From a checkpoint of a small mixture-of-experts model trained on Wikipedia: 555M tokens.
Below are experts of layer 7 (counted from 0) of a mixture-of-experts language model. Rows are named gate (a neuron's input weights, with its number), up (a neuron's input weights, with its number), down (a neuron's output weights, with its number) and show model dimensions 0-127. Each number is 128 + 24 x the weight over its row's rms, rounded and kept within 0 to 255.
Before each expert's rows: a language model's description of what the expert responds to; "comes before" lists some tokens at least twice as common just after its tokens as in all text. This comes from a sample of Wikipedia text that the model never trained on. Tokens count by the router's weight.

# expert 5
Description: Collective and object nouns
comes before: ".", ",", " of", "'s", " and", " in"
gate2 [135 148 103 140 112 105 120 203 155 138 158  88 135  98 124 141 148 116 118 102 135 132 139 100 120 113 138 164 119 143 166 128 124 131 179 110 103 112 105 140 147 130 107 137 127 140 121 153 110 102 170 136 183 147 115 172 146 117 130 156 104 102 112 146 131 111  82 133 100 122 115 113  82 138  84 161  90 129 106 146  93 109 176 132 116 137 185 137 134 113 147 113 132 181 142 136 130 112 148 112 124 170 144  87 138 127 141  99 146 141 126 113 115 144 164 178 115 127 140 161 131 148 106 150 151  92 133 146]
up2 [ 89 151  95 107 116 161 120 150 109 157 113  99 125 121 133 133 138  77  98 145 122 143 158 111 158 147 158 126 101 124 111 115  90 142 121 136 116 116  98  90 119 174 104 144 122 127 114 151 132 148 172 161 116 132 124 138 171 110 129 102  96  96 106 121 131 138 144 115 100 116 138 134 136 120  94 105 111 144  87 118 150 104 136 107 144 155 183 130 104 130 150 134 118 133 123 153  90 131 120 111 163 121 102 138 120  53 122 102 123 163 113 150 170 110 153 108 124 100 103 195 124 110 129 149 180 131 144 171]
down2 [139 130 119 119  70 122 111  89 103 162 131 115 125 101 107 124 141 142 120 130 100  74 135  95 117 100 160  94 124 125 137 131 108 137 108 125 167 130 116 125 148 135 126 128 126 102  92 169 132 102 110 118 160 127  85 153 126 124 125 108 136 123 147 116 118 135  60 161  88 129 112  89 143  75 106 103 183 107 162 132 159 110 118 118 111 117 146 124 114 119 110 164 160 110 138 106 139 133 149 117  84 112 143 146 123  90 149 142 176 124 115 129 185 161 118  82 172 116 113 104 116 112  86 129 132 134 109 112]
gate3 [123 118  91 161 123 107 132 149 112 117 163 108 140 181 126 101  97 122 126 103 141 152 133 100 105 121 104 114 151 163 136 119 132 179 118  78 138 139 159 136  71 129 175 101  98 117 123 112 118  92 103 130 137 149 115 143 113  71 131 136 127 139 133 110 118 164 103 137 126  81 161 127 125 115 144 150 117 146 132 123 155 124  80 159 133 132 147 119 139 116 106 112 124 149 103 174 121 132 120 129 134 156 131 166 161 101 173 101 124 179 127 150 164 148 116 134 169 154 147 136 137 118 133 173 106  92 181 141]
up3 [152 119 157 159  73 115 140 189  93 159  73 153 110 159 148 120 120 151 117 167 162 152 102 160  93 146 114 123 167 149 137 118 164 151 154 105 105 146 126 109 109 116 114 145 124 177 113 124 107 130  90 143 145  94 100 101 142 134 122 137 110 113 122 152 129 148  92 117 156 139  74 122 128  48 101 104 111 128 100 120 112 128 155 102 125 146 135 141 149 144 150 149 141 114 123 140 138 148 128 121 139  99 147 126 167  92 139 130 162 155 131 175 146 126 130 147 140 136 138 112 147 106 119 171 155 123 123 119]
down3 [ 91 134 147 112  71 136 115 115  92 113  97 106 124 126 131 117 119 155 128 122 105 109 117 152 167 153 159 125 118 133  96 116 162 119 204 140 136  88 148 167 158 108 165 154 152 123 111 101 139 128 112 171 138 121 153  91  90 104 118 112 101 134 148 143 102 138 147 105 166 147 116  97 125 120  93 119 129 155 108  96 113 138 171 118 110 114 147 144 120  82 149 146 177 150 139 155 116 152 117 107 123 127 162 130 137 115 161  92 126 119 105 129 110 154 127 140 167 115 124 170 144 158 161 151 151 174 121 107]

# expert 35
Description: Sentence subjects
comes before: " was", " is", " had", " were", " has", "'s"
gate1 [141 151  83 138 144 131 130 109 110 141  72 169 124 153 117 160  81 157 131 114 141 128 116  97 104  95 113  86 138 149 122 140 117 120  98 187 137 127  96  89 109 137 119 165 137 156 163 118 106 121  88  89  92 147 148 105  95  86 107 134 137 157 129 104 105 161 143  84 148 144 112 128 116 152 134 154 122  73 186 162 119 123 117 133 112 116 132 121 124 115 104 137 118 127 134 179 121 100 140 121 142  99 148 123  90 125 164 147 121 113 147 110 156 142 166 117 148 148  86 138 101 121 135 164 130 122 136 133]
up1 [121 176 130 105 134 109 135 123 121 127 102 130  89 140 110 140 150 102 147 152 107 136 152 129 114 115 127 125 211 144 129 153 139  82 120 137 168 111 112 155 169 131 132 157 112  86  84 107 116 128 145 118 112 143 142 103 142 139 106  92 106 123 128 131 129 105 138 105 130 141 130 135 153 157 166  99 103 114 163 145 120 156 136 101 141  88 162 124 143 132 144 157 132 122 146 151 113 114 180 127  64 145 152 101 136 118 122  83 103  97  99 144 130 114  91 127 143  73 148 139 130 104 164 144 136 114 113  65]
down1 [146 111  95 136 134 152  82 132 151 138 145 114 118  86 127  95 124 131 127 124 131 142 120 114 163 123 114 126  95 151 143 126 126  98 115 131 132 169 114  98 146 113 112 128 113 128 138 143 164 135  58 113 129 172 168 116  83 128  73  99 156 147 149 145  78 135 113  98 142 141 110 134 155 158 186 128 128  95 183 114 152 163 142 123 159  87  98 119 114 115 123 122 123  91 130 149 107 133 158 114 106 111 157 116  78 154 163 122 157 139 161 141 149 133 164 148 168 120 124 139 166 132 103 120 135 134 143 127]
gate2 [130  94 126 148 128 148 151 149 152 134 160 104 133 126 116 120  90  83 143 149 167  87 118  77 134 110 136 114 148  92 109 120 142 117  99 107 125 144 163 134 110 121 122 118 100 110 171 157 106 132  96 123 131 158 109 114 116 155  97 175 127 116 141 121  77 106 151 127 133 145 117 135 118 132 126 148 121 114 138 156 105  89 127 128  99 139 173 108 141 169 123 121 122 128 147 133 130 101 123 144  89 139 118 182 201 151 185 142 127 161 144 111  77 116 117 171 186 145 131 151 121 114 122 108 133 123 158 139]
up2 [ 81 120 111  46 125 105 110 130 133 131 171 142  99  74 109 134 138  97 135 139 143 111 152 115 121 125 104 151 178 124 146 169 124 147 134 153 151 133  90  93  93  83 122 131 153 136 124 142 134 118 137 138 143 136 156 142 156 121 115 131 135 114 160 133 124 138 144 141 131  98 142  95 114 146 126 104 107 129 102 113 128 133 138 120  97 120  87 143 134 121 103 108  75 171 157 121 109 102  99 112 142 180  98  86 124  73 156 108 143 107 144  99 117 162 106 130 119 121  89 118 138 114 119 153 109 175 153 105]
down2 [103 132 122 163  98 128 119 133 137 164 140  77 139 147  93 110 103 100 133 157 154  98 108 142 116 106 107 127  74 130 112 163 154 175 103 135 166 151 123 137  98 112 132 127  94 161 130  95  74 161 155 104 126 170 171 141 139  85 121 163 124 131 115 114 111  93 131 153 127 146 139 115 102 133 132 132 138 115 113 134 114 100  97 138 104 156 148 164 151 156 125 145 118 157 113 129 129 122 148 112 132 129 115  89  95 139 175 124 167 146 170 158 160 127 111 119 112 152 136 125 193 128 111 110 119 105 126 167]

# expert 33
Description: Clause and cell closers
comes before: "\n", " |", ";", " –", "\n ", "\""
gate0 [176 135 133 120 125 127 116  98 149 106 132 159 125 112 108 133 101 131 145  92  86  83 124 135  91 134 138 110 114 122 144 164 167 130 188 131 125 135 104 122 120 134 141 154  51 123 148 146 134 130 173 172 114 162  99 159 150 153 119 163 124 123 123 145 128 152 117  89 119 138 163 145 125 127 157  98 104 165 121 142 105 102 154 134 133 157 174 103 139 166 159  95 117  98 125 152 146 127 121 125  99  99  90 113 115 141 136 118 154 160 157 161 140 146  90 125  88 117 139 152 158 132  87 154 125 119 112 117]
up0 [120 149 169 142 115 116 100 178 142 126 133  97 162 121 138 119 153 127 135 102 162 129 160 126 179 111  87 117 137 100  97 155 127 123 152 141 120 148 149 125 117 130 136 114 116 117 125 153 118  79 174 128 166 146 137 152 155 132 131 167 139  79 121 121 137 135 171  94 142 117 120 156 148 105 144 148 128 136  75 116  71 175 143  72 150 104 113 156 112  98 115 177 130 145 126 111 154 121 137 126 183 140 138 141 142 103 102 110 160 109 151 130 152 118 106 148 149  99  96 125 117 143  94 138 114 147 102 147]
down0 [110 146 105  89 103 182 147 108 154  77 104 111 101 132 146 142 124 101 190 155 147 154  93 107 144 126 116 100 109 143 114  86  99 144 121 149 145 143 102 130  93 154 100 134 115 114 113  94  98 164 118  53 114 126 115 126 108 147 102 184 129 137 138 138 137 144 154 139  94 158 114 153 121 137 134 123  67 140 126 126  95 125 141 138 129 128 165 147 134 154 133  90 166 168 150 118 147 156 128  98 119 131 134 126 122 104 126 129 143 104 159 163 151 113 138 108 126 132 151 119 139 150 171 114 113 129 142 164]
gate1 [120 172 104  79 125  93 121 111  91 135 113 135 114 107  91 145 122 135 156 150 148 116 129 123 116 173 132 104 147 152 141 146 115 144  84 125  90  96 127 134 145 115  82 122 137 125 122 161 114 131 112  66 123 137 101 148 157 127  91 120 124 120 127 135 177 128 141 136 118 153 132 131 152 110 148 156 136 118 145 136 127 124 107 167 154  65 153 110  92 131 139  97 158 145 116 162 136 115 128 143 152 160  90  97 175 110 125 115 143 156 107 144 138 116 132 184 159 189 148 133 112 154 109 138 119 124 166  86]
up1 [159 149 106 107 121 106  86 103 114 112 151  75 155 144 128 126 117 153 107 126 146 144 116 108 136  58 151 145 137  80 137 124 144 118 150 157 130 108  69 132 129 129 139 155  97 138 128 125 125 138 110 113 145  98 160 120 110 140  86 162 118 143 120 109 139 100 104 155 151 121 142 153 129 151 124 131  97 109 104 120 119 115 166 107 126  61 152 148 156 135 114 150 125 107 181 128 113 115 135 134 112 113 180 108 140 132 120 138  97 174 144 182 163  84 130 122 123 104 136 133 139  95 171 115 132 153  91 144]
down1 [121 144 140 120 124 158  97 138 155 108  97 114 141 136 154 123 151 131 147 159 165 104 113 128 167 141 138 118 106 116 106  86 157  77 151 158 132 136 140 110  84 144 167 116 150 130 161 115 125 144  88 126 151 183 152 157 126 125 133  99 144  67 126 119 108 103 150 124 146 170 135 135 139 111 153  95 137 110  90 118 136  67  66 177 137 122 143 122 127 113 147 133 132 125 125 107  95 152  84 119 148 122 111 118 165 139 129 157 103 107 159 122  82 122  99 118 105 167 150 105 108 135 119 130 128 135 104  97]